From a checkpoint of a small mixture-of-experts model trained on Wikipedia.
Training: a variant of SOAP for the experts, 4902 steps.
Below are experts of layer 5 (counted from 0) of a mixture-of-experts language model. Rows are named router (the router's row for the expert), up (a neuron's input weights, with its number), down (a neuron's output weights, with its number) and show model dimensions 160-239. Each number is 500 + 40 x the weight over its row's rms, rounded and kept within 0 to 999. Numbers have three digits each.
After each expert's rows: "mostly gets" lists some tokens that are sent to it at least half of the time. This comes from a sample of Wikipedia text that the model never trained on.

# expert 19
router:587582472531485558485458516516504514503442499488555506518518470534453474508482509452519487496520537466478560453559479536530517565545497502489493512496542472528519483455464524481521461469485437558524532465521549537568510508522520505554502534
up0:529502500482563504393494564424471498497523480562466532514452480540469499447538467467488558544546504489446512495496507488589512537568519498482502501475510478550503482479505494486481438454495552470512538457581466550484532471503453456556559430
down0:514494495511479537501432497421584474531556397416531536486519469401482430512494486583463388523495495541462499452547484501469534468493460481492515455534469529501535529425469473476532456509545462562532573488517551459510532422516468457518536535
up1:569537582504440534476423433483519522412528483500463464495510498516466458570490427505483481492497486442463442528478536542524457521527514520480491471528486503554534438469575408542494495504465518509480512547494508464550551529535532451510456478
down1:564450503480459515490526508475511492496530471457511432537536505539458524464508489510463538492527576466522533484531443502516528471529507466510512486520546439483438450423527505521477511490455447553438473473426540555565512473465542554453458463
up2:552501534501520476508575496433532493499538521434485485566531485463452453448451476521483490517533498496502504533483449484507518512543427513479552487497432468498533498499564523454555479546560459499567473452472450549509466524464487456479450484
down2:451523491493522469471479555522519462511549523487522467476548520514463504511466611549439473558461425530450547402490458485536480505421479517489509502470452495567521479452482449509502534590565433453493510510465493548468522491543567480508472522
up3:541500455507495558486408512500473504487463540545523593460511450484519498523435496460521550459505494423501465490522507466538497581519507544448500563538527523445563551408460478485517536487529466524488525480490456492573432483499493430495484396
down3:557504467509503511548500483494440540555471527471485464495510452537536467490514517554532499460539539525501513516472414471503520485560467544464503528453526483535474478518572540449585504475506463479506424461510490511492490439477489544556579516
mostly gets: "),", "\",", "):", ":", " :", ".,"

# expert 2
router:527568502504557538463491502530494516480472450476517436540481456514482591533446548424525529507508523507467514490456502414457608516572531435492442447481449546505559504472465486404453440545493586429462460515587480492524493536459475494487504522
up5:462446587444509524498558484564475402520554498524452481560554453572521500482519552459489530530505486474504496543462444426490501492570416526591520431494474522475520481536527501463536463569507477473497459490527494571489509533523492514477510530
down5:476565542537522484452523500439459489485474454546504505499487474496451526510492497514509484495569548552591584464511483502519513442414518498519510575542483496545509495512485484482574472500464493566484543526533539480491477561404563462448510490
up6:527421450479555478517557488532430569500413471414488457511481447473494492485481434431518634497473553397478531513473542487491579506534518516530482477529503454552482507523463557454445462539535535523470474508535496506516505546522471520519469437
down6:437511488514517493482429434502520471567549443537528488565551454470495448510529544503505609513492453524527540512474535523569524450446429534505583439546522476521557454565550549486440527502482583494516518504517455516556493561505499511513544502
up7:422484487492559507436504474509537481506547395491487466513476474538511570566486480450518569490562420518487453487447415456451512501563472448501536546522508497438579460576526485462502540501508509475500490538549504470591502567517473480451508474
down7:474423514542470420503472499523520443424529445517497453468445481399538547563471504557546471542531531519417515486458503522493521442496587462434451510540481474487487519550459542438520461449474520574473495529505567457426501458450523567595439476
up8:486435610460550519469550531525486470478512502448525563549565534437567515569439499446520529482533532465460494516410444452487505585554530533483464429446482543483534508460455424500475531501468469430491540530562464539494568523460497422511542501
down8:448509436478480498522493484507490468560423543564507434490503457465457517632495489551507470511543487531518528449477600524530462440501497513515556601547574523477454502522514495450511506437413522513508483490446524538517512539488479443476442543
mostly gets: "idae", " Genus", " Binomial", " species", " Animalia", "optera"

# expert 5
router:478473502448560476419472571465509564438515530463468452448481533511577493435517520470511523498513439538474446484461478563533492442512490581549495475474480465534491534569471415483478491464483521523488521499480443521500505454536497553491494482
up0:513524417476494547503511490474493569499463479521535526516433437490514533528485523547500523449452474454478428535457556607454546516529525517528573474514511479561503482490480491461467448445557561432460500571432452519519532471450531517542461489
down0:552529458491573518441516543487454516549451543476472505408505483560545494538476503468427460453482432525496504460481481506593481575493539461487489458522473507481515454455470499509484487475475483491485500544520512468504462515469492554532481464
up1:407531555472545464477471468450526509439508440518480491472512442496536451491491496464508524535552489472492536526528553558422464541470493534476505542431525529431457461454465465413459556481487512497484489353513494447478490529489458563415510421
down1:549519487533469431536532547486467578545466471386525481463550509543593549482509450498515435594534476494440428532538507507452484480519504531508523492456541493553490475538447505501519440415503474515514489529421487469548411481527508492524451510
up2:463543468482517517504503497540542498515547466514521525521489452510451482514499518478508466572466437489480486525531508492462479540477527476555429534437575554477460510565503576568466479459573549522453525573585524534504485570508501517463459482
down2:551553441592522445565514502476572494584538496487488468491450554459437531482477494490519494495518523492586516479523488448437649466403505518506497506519460508469490519516538539458434455531497553497528468494521495496468485541479470471493519569
up3:498521542457555541493464516479526547470515456485480489407510535470563493470486490497517481480515454463512490444456530524541473434537497543539523430428500517497536506442534480502497461627570470520473514530484428505453573453565432543458447515
down3:536495518513503538435518502481460543491457499412434482495464544507523448520533500502482500538544477545457460465563467505612524546503536562534521496538508571514510542495485502535473516476532508474519499554505570569555532415449472530523549538
mostly gets: " small", " black", " stone", " west", " surface", " east"

# expert 25
router:476401537491544516450466530487498488483492468495515532471497485512537527489462426482471511472501547550506528590415555568505457469502462456539488535446518464539459491531505525522526495458473415476515514445529541509486561504506502475508546496
up0:479518508479531576449503539451502434504588448547550513489490476515491488444494550462547465546465524473494491564482562473531515517460534520496499545479538416528435439544497560517469431529451526478436500508538458471433576539461506477537491457
down0:498488406449501511469465452589512509464499403501505558442556491461589544516505450432493584476495472456477546459458536398513452527462450536579420516446464498491529466478581468462487484530555537506472501403497439493510429489471563482491531520
up1:478481490470490486462483501465438463510416470470407532493507492486546534515445538502519455550457479534510503522548497510521461463541482553523535524454561541564473455562484514433550480562487522536459464491496530522470531522437493520546490488
down1:520521595497541505474539525475526465508541454490455565544498466491471466598494546506492468458458494479542593499524508501544473486476512570537574512483539531559517488452497545477453461575524525587494488577476550522467517505563532476504476506
up2:567577537499478453470524519506456479490470483490423484466484503549508450448524451529484472522470589527524537501486449507477462508503467404525455535455517517534486505544458543534490475472554507532458459500568556549537559468496461507417527509
down2:466479476518476470527501532502461453496527487480524540509519555481447557581551555510586473493497499539496509383466489389587481489434421479492521490482446491514436639508489512487482486491547445441562486481500489451514589485492510522434426419
up3:564486542518437472491441473446496574450534467503521532435481486498566498567510517487455488410484545476512517586440465518528502539516466424537527557499473464543512436440518487526555539454466484478552437434505463513565487512485502482524474464
down3:488504499557481474460475497505469456468541472478477570463464459500517451513459489499520447424412513459580444550468514539483466581528529511466500472398469590514442553525522468485558464545511481509510554463473503516471492494497488509465459542
mostly gets: " drug", " recept", " protein", " ant", " ph", "ydro"

# expert 4
router:512550476545483526496588502485484525522467515502529488524430513519512503503524528511518497509551525521488549545608489529562492580508463430489503524470480494534508526418514599464455541470452434543540523562506539497500483466523582461573501531
up0:489497492563492494481493482559486507455550473533468440524426437430422498536526464500496453483615460523477547479484485427469487465513513519441449514469494572493493479522480522534543465423471510545436594406495447501513496508551558534453435492
down0:515441540430523433499464452530489542591496523445537500507612500504492491488510443496503421552457421451514484459545489579483479524488538535520426501543508482551411473511482471528483528468425414597540514518542477579492458476554483511494521530
up1:485467497445517477492544559499455529464495461504472470442530501473568501510449465498481495525488411476510506530513425495361499419422458516490504462475518545540503572470495439479506508545487499558491561495541553515478644524504527546486452554
down1:492551560520478492526502524481586571463522506497446493524482502531475467469529526504484508476570500613514404463503487475535454508544529536489494472444426435490480487543463469529506478500450474515512475558502462562519488474547471463442465511
up2:463492418464508471524524489508504465511492529455413502458494469475554542421486530470455463566460474562496477482494521398457503445511483513475520531555564496494555528548507539527490452505523509466514527548483491533458437483456552502519441519
down2:474479498533529497477529533527525496476480537557527527557521471545546505460479512434518505481428489572556505420513502522501516456465522470508615482530488421503523511518532535544511481418484511467560496394520505439454535467552494508545498483
up3:483505525479421422503587514428535473544457496513463502504557483523393554538425428481483447430528517438446497540520496574434473509529525480520476503517526535436485465532511460424509497477477511478434570549537445522474500547442489446439568500
down3:479557441468467468533564495532487458519459477527546471505510461525461532493526500530564540546508467505514482449477606435551492525490559445541517466465483495478502479549530518527466473502534451495500482547529542475513516465472454489485466458
mostly gets: " Dom", " Anna", " thus"

# expert 21
router:561482410482547546540509524521524510488569523518452524499506505494511416496532481576499512449472498483535488458525535514444450519526571544549551519513489450424495536388487479437496477453532474467506519475510489475534466544512508464446444518
up0:450511463503550483494429417476466500560517583468504489469475525493490489453477426485465498520513441488482498473492477459455479562551459505431459445549496511482523473559557503444464460563457513554493530420503490510520444483520520486436499484
down0:521479496554545583484538445507415520567498547511459548549500435546518587446512489525463498510503493554553518443488414458521465512569507527422510495486492489465483499505562491479565508516468538427528469432457555508492482484488506510485522398
up1:533463499457580561553547466547479520462525503498463516437500489477494468506557521507527502448451467481523456503498518479429504450482422472497505497515521493522505530498492523502505487525473460532532544456521489434476422459511467427543498452
down1:518498427439533472507555452478555529487477447473489404473484521468483510468467414478501503574488553484504503471493556484457528452519456586543487485481537527541483516531530563502530464537452448528574453467492545517446477495506556460560477481
up2:497537522498569473519501497531476562507466552562505509483528509444486475438448546545487427528447487473590492559535517566489454484529528563446554439540588522492499484513523389507435470499436493498508479476466483543555560484509540526484437502
down2:516479498415425486502559401542540580548493533505498540500454530519487490573531508500494496490502515475481483482454498444505530534457473488495462533538459448444511483456447554548466520503501575497611490496514498538512530515420520480505436500
up3:491514506476490488438504372531481483475499531473516520566504505527548448489497487512545559513516455474455470417514535486490508533461500537519470453464514505457533461490511615535467522477437516494499452440486552505477585543457533488531517573
down3:485423502453408526464510457470439477493497480509506547527510473537495465498501551478499502565540512523463541416533533490547502490484520556549481523447504486473450591480482512499530444554491506464506483427470478584475541511503494480634530401
mostly gets: " Russian", " Royal", " Arab", " Swedish", " Jewish", " Civil"

# expert 26
router:514554483496421532512554473502477534535509528483513532552475537506438508475486452591471485533562433524512517519546495510543535466448572531444452547535428487571483472508483503483536527521509586544569572535527560493526537454540529455484562496
up0:415496526444489463506468412523523567520586500490483478464429456502481509463587426522532545474546514459546441561461427508509464516506463546517582521534444482458461535461442382535490522496478500513509547541490464499490555489503505461509523457
down0:451588505554524458514438514529486467524544428506518485525535480527545454480444515485502553512501492540480502478437457498476500489453502510508488462488501558531425480555517466476539530468594497502426515431521496476481424543496444487543509475
up1:548481492463514553452507477509483603462430522554595505522452548501512530502556527540483451502464527518500442538523524574461530444503509476425534523466450504484493423501523501503557473538505619484472528530529563473494464549508556508460498469
down1:490545479542487595490493479553510531464493498500515600518571538507507493457550533559489455472567456394514523530554456547467455502538475561489568485471502568421474497476518518483498482570492521467458523447526491511460426489499542490489504518
up2:477485491486455500471482549530537505598457590486466482526563513446474534502462490465498496532533531511553508571505427496477498540513576502482382447506473512592508495515580410515453468483529473490539486433573486530548522478527536520516526520
down2:477502472501463514459477548490555504600543477579488556487512534539452555561488433430514502418532545461503514426549455499483498493437491460510500477543492539556486475454534513552481490432510483483461489526495468508487446586504545393451520541
up3:465537537519529522472460501428499423527500515450468452464459524494420504571442507484457579493518517442494445492461516513580488499518520516489441475511513472503492457491493465464527549477435524493510471480560510484528464490532409532516471460
down3:490556574449551528489474501451520501503461485529544491494512447508512469543489527453547486556507463447496380503448474509488529500483575401517474546472506532506514489503441535434491467540523456470471470533466517532467522500498432449552518446
mostly gets: " who", " have", " could", " can", " may", " what"

# expert 27
router:536468446548432458522511503457506496488522489440460541490527476512506530490487515458457585561493498474559496477495555528419526485464504448527422530568554549515497510445469497491511537511564507491552416535500502535517501490444554531457573485
up0:528520525523566464495416516527492482532468442453475494576451527504495532483408475485481485459480425559514536522460463447516551522507467617555488480517497567486499575524457472451508485497559493508530505533501545499493516469483530492514527515
down0:544498437571561470507513466488576460477461478484481458552531466472538555564560439468464569560518552464522477435487567504446470512482540436561495490531558491484515484501444481431473584469398463526506494498488456452479457518474496497477515498
up1:525466562516536506517462511570478424476560555462438520491531495595512529465550535454515528461442514528527506545579481473429597476477494529485450562528513536519492482502517536479558504498503516522523465493494478483479543573564526588505513459
down1:510433567483448518507519460445512498475598461512466493529449520553514466495491501526448452464438460472565554570506539524439456514460461484513473461489511440417482468517441501476514473535486501481514449515500463480512528527497448490522488523
up2:429487434454435446425436520564492547449411524433473527465479473520533544535471467511548466536521518460520493504410502464530403430494455520517473579554475517501504384483464452495547489442535434464451413505524473519417444488471440472489481431
down2:465459465509521479519476587564556444526498497487535435525528506540523463487509489498466495509554409493485542420533565608474500548454543450524503457451490456486506483561583443504523577459518485490462545565531509490490589437467506588520498485
up3:523455465476488467491460490546543519478576471461500481477496466575443448473512440461482546568521539542421503461485492465469532486420528473473480529578592466500466463479466493474487563466435549554535422441536473570507499552410517417530546492
down3:523529529558511548519507484512515432476492465532523494552496471463564514417529546497452549538482456512488506447462492572462520498546510533480510451525513477511523427489491513575476451503558468517498570465547432474602603542494526441510476421
mostly gets: " comp", " Comp", " written", " style", " origin"

# expert 1
router:537532513512511487567541522465519490490448560461522498564450567512503510480579503523481521536474494496473530428599545558617516592504517495464505500525487493537497508458476502510503528457531567501529432538549525570535506508503489465508523532
up0:535482504424522485527531509493446483436530460456570515526506462503424487436453499497455475551494541417452506467467468523495511527538493543538489392529472480553490494547373493553515505541561538520538570537481436498544506459516454480509383498
down0:494466510495459561512508434497491489456486489478501545543513500486508541421482447469494515480513492422480488383528458514476506502506549530522535488495465537495528524475511487486545506468500542442491559523581538449460469566527467517493447507
up1:494496431440513448542495579495528464534444485488509497561524513444504506479472478528501507521509525456481509536470504434445522502501468495472481545488482498474492520533478457520485460495535578496474533536458470481462495475512443499466466429
down1:513514499531431434479454503482464489473486537545530519448491477497466519553453470421466503423457529483561530519585489493504503524431525472571477481503572511476447495508528444480470460550471504510529476496450461424522436459473450475449450506
up2:558520458461507486525479448552499448524514500540493513458476478531472469501556496497442468530496464476468471496455526562598470509578556491542396568499502510516452470466580506491454477483484556489455462567584485551556505520507421426525569464
down2:513437467454486485539558480487542512532475487581501442473476500527503555529496467494413506557508492427545478493555466476463525548544510471558488518486483502433507484541525547511486484450465487471456483501527529484536473545491499555563475441
up3:477506535455500434527492471533538462423572564449481495471529490498534524476512543493499445470508497501465442453495470476553539518509591460417460553524428533571444524448478526508522492458552589510537433511472452553384478511525488522541556452
down3:478451484478458524514503452502529461504490456528501501438535505513433531492528484464528437535486490553491567478546520533512458463485447526412488453491539426504565567477449533438548443475491479468486521485571513495512547544462481513535418524
mostly gets: " After", " His", "After", " He", " Phylum", "His"

# expert 3
router:498550473530493540572535488460548539529475473506545505533479459527502533580537489517554448454517441504547555506520504484532472590505479443474532533463481484469523507383472542503466506483447475521507544588487521505480449496396522472517469547
up5:526526523467474594516451400468485534510513538550565514515520519492506524443526538495455495554506537487489484478533442444551516416431539576443510424536466486511469493522543437478529511485529555494527466479481474470496475476528489494485528439
down5:542498491454516581486563508478504483563497529496503489503550457515490457566485587470528473499539478543533509433429478503518500540563513468496491429496500562531534492473560457533492556516555507448542546510533525435483463503521454521491532522
up6:505481491595527521486515472508464442489566534435511463433543430451500503534543526525543504516534478478458496485483514474551425503569477555550484598498459361479464514517572468459554498546427501505534526494464480432520528469495448422519538571
down6:505478561466530466525474463512483497524477511556436479548463411500500506500513495508478493531511477474512484522584518467482532544515483497525434438469537471478516464507474545446528469493470539480441506497516554413517448508505464392507527547
up7:456573501466449511578487492535478507463529506487535464558481437532487481506450500514556448416486544530462397487495531421531553516503540516493608553499405496560514488473501482479529450547509543500455512513512507409597524436542448551456483503
down7:480468419475498445482517521558472507569599477546507486468550519498467484501485494508479527491506493527507536508511502481470546561464463490458416526559453475457465539518512507592439469420484469464434389471564544561551571527558479487514519475
up8:482475498502488509530477487502388492483542486467416463502477515502477473527497526546503575501564469477447511467489521515560457469520507539572505428539482479483463531413478496495466492494482490514543531529576501517393460424426469529458557531
down8:457506524495480485455461558447458440527515408463497497505577498521512520475509482475511485487481458504491496501438502466533578448503524517514492495446495488523476503473469521544514476583457495467468505542527585512525506494572485483442517537
mostly gets: " MPC", "|---|---|---|---|---|---|", "|---|---|---|---|---|", "|---|---|---|---|", "|---|---|---|---", "|---|---|---|---|---|---|---|"

# expert 24
router:492498467494533488449517523539514505464514560479488527502567517493487507544500511533507462511471454518515474540447450520567511441474487476539556446506488492532529446456465504508461510466495478475474551531440517530451527446474563510561539402
up83:428566506438508465507514561506452564527537498501462482558534537437486509527545529428451492544491509551510531516437485557549546467458510530524484441431445510476460569501540456475522522487467444493502507457465522561445536536480518485474530436
down83:501412461534493500518548493409522469475492456530515475499450536539471527463491504512431421369510566554422449444482525475496529636463507498475415519513507593463514457485511521554502518446488546455442484489462551519532517591460450535465444570
up84:566505453464482458526504509417520498513513492438485484413499488460546499473564466454550518429509515466457518510487495444541446557554510466538450524430421536496483533446506507471508416499496471570515463535437484498491532519547571532530449493
down84:561496483453496482515484473482466487527504476514499423502538598501486507524489427498491509467465553495529465399546531521584512474531511477473487505522524403446501503513466493460461528589469526542535468546531508488483556490409462552527554530
up85:482488470523531468403473511504518478539524592491444580502482512488497477486451485518526552570527500449539491445512502501563531469530506520552513467511538529502462500495539545476560470460476428557482487492480422530464530445458483479489531462
down85:547523592400553496511510495559505471499517540498454490472469491484470480445527490488508561524544560549456431501495597525441515509503469501525526522556546553492523535470405508542459534528562499562482531561473539572509508532519445457513516474
up86:467546473513529567452442487576452555443536595552488486526524512527558475553424463462445565486487468469484463454520553481493536479492484470521473543512476460470445453501485408530570435509534449529513479435510504469463498512420505478525537510
down86:501474480521447448533512474468523468529477517468550560541493483461518471549505441451472475448488540464458519541494507441530484514511458487637553435543489478479456482432467516544500545483484487497541518435535521526545515569481558473470530423
mostly gets: "\".", ".\"", " •", ").", " ;", "\n "

# expert 15
router:498506527491485454506485495604500498516523504598488502459504584526481420507513540498465498492492505496492431518449499487463483538519495532466579517502521513422483446577565475524546456487482582517488582488558515542417497467480526528525500532
up5:526488583535463471395457528500519443539512520509527524547514500520536467543465500468512470491564565468503450532464510465559468478478575533470485460461476502450401551496502532501459496473543469449468618454559489495512536467465520492499479482
down5:491541452581555520506475530481482486477485430563420478514538551580512488472552536449450452472540541404522442502477529528537535513551615518512474524484457488498507521487464467461434543448453563472395610503518474567487530478522487493531590541
up6:504503456447478475489515517513452593538481525569468496410487430480480455525420475439556478466422479523490449566441543489454451553553544444612511474440491509431450535491518558619521412502490556555432461506488510479495498473459467516473534520
down6:465480498560461481456514524531476548465495513576495512537536550524391532537496491464539564497498499429437442500523523518452514499494489555521474461568499558463531534517513563517538560447485508479528500517525486520505530415475481487544534547
up7:512469449478537515505457510453450532483492495450499483490442531525488453475481531482520423465521470502421442525475488514459486508466579583589474476520564459425519469514489529524495463465477456492539540462463543440531556535486515562536490492
down7:580602528530499532473468542569543453585558539456498505487384433501540549479549455434552538446518488519437521472456523429518525472538633567463515500539443521462469490537521459559488583547458488510513480565485484479495512562522558519516489493
up8:531430518444519546467471472490476466507527486521387491519498546548482421519497445461513476543476455496489487475431513495447468505493507515458574544511457517412434501455498488472542331428440467482537502505461480450502419479551483533520543535
down8:442482472477438531474486499476501511502561551408477489529529501562472529478403535550592561544510480475489516527457511445558455488457421478545554544476537446446563576488506539495509514494471494489438578450486481595504486554573485493508453524
mostly gets: " located", " near", " built", " founded", " established", " opened"

# expert 10
router:472534534463530520507530495441479552455424529500551531513520489543488557492559505580447504472554461535495556480559521589603584560579505548468507481451499490542483480456511539515424463542510466548513515546477492510471552497548525522477486539
up0:482509478473453461478539430505440504494503498541464530533566538569559577477474556561538506481538505501503531492540425428466497538486459574508545483512542438562472471513569485526525462488480497539509481472520466440519512487540496474512469566
down0:480500522526491554495468466515431437490443518538556481559529494555443456451527495413573421515519517510505502433508493425492563476495488543518534460533537567541475456468527477512529553496507586506522460449519481407590435546517453387539568514
up1:459516573390449549521539485534561449520528446556457525434485549466528503490385437504510536495490487426584505453498476560513460461563446565391516552528563505503475442493496555517463403515530492407468536485511538555451497544471514520544475489
down1:477438505520489508533478465466511426557506530507498459491471552478415461486544466500513514465486477499530511490530490467540493432516465528393528459485472470553505560519490516500462470493538489480427478424477453563512577452509423499554555402
up2:505484481471524487487442450454501513498521530485540444504493523468523483497479497505489556463538466533507449549490525523558534491524478532595511511498455515486405486425521504516480476551571399536508498471457479493511514573513524477516432499
down2:495511557485491427498462484511500591564525539466476457477458595553485475601478534555529444462440466534531446531448518476485608439530502495493483474480521547495451450471483528512564544468477527500473523528540457528433403546474479402555460494
up3:501489490575477500460479550530532414487511493505490450465525537543467524471479543551540531506543518502482489486458496514457439492513466487499457565575542533422538447535610445434469407533540440472454494503569444553437516512596494573488433508
down3:527493455503471501493501459458435510468454494513472491514523493443441531460377493476490588524467531450440438500495501505595529554421422452436449563597492533428493534496496512442436474532504489526510527586464445530490456448549458493557444566
mostly gets: " footballer", " Albums", " vocals", " television", " Spacewatch", " LINEAR"

# expert 17
router:537530532523480505585465477484464470505467572591453547488571466476502459448481478511556577569507514485459502503483464396485483409490479478492503494503496504570519475521510523498516550545480468480532415510559471596491578459473486471499507484
up5:513503462481480487540469518457478436509566476570541504501509438485522449488462433469478482502474532444469529519494509371491483452423490500501500545446509469530522518501480517447512445491531494540498450495501428459546517483476497550464457424
down5:539514550493518477490557572477425540484539540483492450528443491479528460556602513506450556451540504541491505546511497522577500519538511565460435552565522519480457464466528499495484529506485450533488544488518445435538467544480406524457529482
up6:480482497427431556525490450464521524553442455446447486448569502455479514508483452442502495547508581470576549521468482526460573505526525455513441541574499524501479445519510522460490548486536491497476468538480463487496507465504475535452461491
down6:527530498521436489514502569495558554524483492503542494500456513527454507539544487567534466411534411531510487506511544483481525573525550473507529483464588500507488479552507569485489444565547454509502550468546473536531455474500479507552518528
up7:484489501475496592523572489558457491544516474565469519635509532473562500461472474441530538572499558500437562472487439420447477469408469506463484492537531464517515452480431492531507454539481496443507510519531523445521444469548463544449543532
down7:477480527526483456550475514445516486571491529486492498550444497434516448532449459502490483508562496502497548442512497475504479498502457491522500512516472446532534488516478459458491521487503503514516495566366420464554458538541549549516426558
up8:448514530523521464560513474527512455474506576539496483546492471504488464488468495463523435540471501485479463475483402466492525504445581550489428539510485460442456475479607522483476485566520368515518436456464494568491453519548448552492492491
down8:457498528535575472515483477533473405478454466489445572549483496557524498465507531473502527421478490457429488508529484483479481549475536488527520474499490527507466572579485547501533582519505531528469543492508515511517472487459479550472491521
mostly gets: " a", " was", " an", " A", " been", " being"

# expert 8
router:445487502511473527442559536481499508446560425509552535588516575546440456554528507530549447452493529544556439471520500515535543518458488456507537505542499510551530527423470553574499558497427513528524545465497521528475514446467494459511544544
up5:532485517494496502479403488438524527511462526456485484493491547460496505506546446440537443509474488514527514418528418540526577426507448542474499540491531461448489458482479499565507503414449516461465487443500483530506497544478523490430430469
down5:457489515520557531422471446525525496470567561484489531448551515458443464498447571543514561415491475546477462490454489558561455537516569551493475472558542539473509540512525475482505486477489465513557446545526483414522493534526502524480492444
up6:547389496529454480441480451514477475542503447530461477522546528531487433505505445469518486438562548522474440502457504520531496509511536502509532475564482465487462531518454502430559531530478495481482537471483515474489563511467434548468536426
down6:431528498589445504486573469509438474495473485530529492520412465470534463496472577506485526532529411490484496493515466554513481499504529512472528474431567627457551492467506458465525461496501466430502436470525377469462420508449515486538517616
up7:586509464470539502506544495498518488471500514488485461530479489488490504511439490510565512538545473528528552470427448520504509536473493446453578424491514510479518534514464445597493464506482534442476457500529474515535548568520509547490518477
down7:508512485450489555527511538510496572454527540524457551550445445481508421455580485500548541482491566507498504406467514571516440492524531467490527458523522456490528521459485444546477495580503562545445523462553542526467507460566512498469493507
up8:470487513469534509522548506502444521390450486526529583458499519513471432499538509428585431495522506507529514519409469515489490493577505494497587495463491511474524500480532486523488464602454490452458540498476500592511517499505445544511547508
down8:516455500456468487443551461463490466423478472569459501516473534432373539539480530493539468532488494481483470469461507444542574540550526543525588490534449534490504424466560605554496426555476533503523498489440579529452446480495485471533480562
mostly gets: " University", " Army", " government", " School", " political", " Law"

# expert 7
router:495502482492472515482501502522516555508501424545537459477459504552512475479508532493518519535511513594572515467550516455529460528533480452522561501476444525538515467462479578492531470512507455462474452524439465459469518489523518521495484510
up0:517517499466510454489505496514528467383466421448514520452476559561563440430421530478476542534570522511553502468551511459507489503510518553486508506534444516505535518506497534498482528475452479454515522584462556449469511531521593499441471465
down0:541484473545477510538525524513521504484500562591508578494485536480482538510493513584543475561519512567466523353540569491503458533522475472481528565486516468504499465459466531542558436572578450485505519456511467466434438521520541524456528525
up1:470535406462474449607518523429503418513488535541523512467522479470548472511447559520523583486473500433513500467444453531520479388474488480531489527526506481472513500600496522494544464511551485517399562583505462454509468464537528444533511559
down1:555427465412548439533502487469512527483528511505540495542531488477523461602564443481525505512467551493473481528511558524477517512526497575504514495539434497488550568490574536485475493545467568543530556542488509523423492545473488422476499494
up2:543515492423557479498573487544535533520551482464538502486448507493530541430521486473553520503480478547534447498463505463504484472531484532474564580487477482461556465517494473555493476552518520429491503474435443460490530527576588566484503500
down2:522467513449543447488527481528446504563451543547451498571482451461487501478505460540496478454517498515539509470561457468503514428500478486423488441451509502510488499508427531447527461493449483539570544510501521496467496587497518468520490459
up3:501465527466461541453471453545524550575492570509520508495421512543507533506554447529530515480533534467463487514475481406491552469530519480468465467507489512529507527472499524506501548488512513561538493461473551474512472445498474577576507448
down3:478460473540553563472484441488457551426486531528511537498486488474428524500469491591544487503557504611505547557451477518486590478563515459461508541493503502512545561461602517532550551520510481558476597469497508432508552471469450584493531505
mostly gets: " but", " and", " As", " because", " However", " so"

# expert 9
router:566548519576494501556477490417506537540484493533510488512547420516563485523520516525505532506487459511513438481602489565563462544586543485476538496480472482470517462447534544473479557438440477475550389544525573555570485503527565478591437549
up0:488471508482525435430513503474500484551447466479512512369535465529526434514478523503511528565478495487498440522464493531558464513480511477483522530500545537396467458514515534528550492512495494497501473473461575483561521425506503494462470465
down0:506434525597467442393526508525518518579475483537429475507488514576514496497442547513502603414522508516502419476493491483526510556540545512468547501501506541492474453515616515510551450417480479500505441494478486514371508495484551508514471511
up1:510457505531492514431492507500484484526534401456473507529469510513539477533591477500517497503570493473479537465498425445491513496490491449511498530455508570487470549492540508571413487460498509512500530437430546491503545480583410488483537512
down1:476472550463491517465545434541483510510521419492451469469474576516506534449524603431524468493490560555439518440561486542527463459503503511573499496469442494502382589534449470487488497509479479512447583521537419509500485523581490531442516427
up2:524492498513542530545422486508494473562467522561537480530524528575510446532473521486582565515441491476580488516496511512374512476535512516495516510529449502428527539482506427497498528502560478464487397530526438478516528527532553498531557485
down2:537509503471505567478517521512532511540517494515515528506444510520543521474522485500557511444546432471560480456525464486415494503493526550530491466570545542558460466503450514524579464507472500479437535421494446493530477576509574536508500490
up3:508504511487494429520526541462450488518512499535493513499473476451461464507457519499526460523509444481495488523523503515531501480558471473542509519480510518459459492438507501530510508438434452509576479469567509528532536507500504563497485532
down3:506471563533503529495446482513457502421407444499479521558501494529447512485470445508542510512466484413497431510526500461518451501509544535571448457452510517528476549501483469443529498489500532542539519528516504482563477487455548486467430556
mostly gets: " album", " members", " them", " city", " players", " students"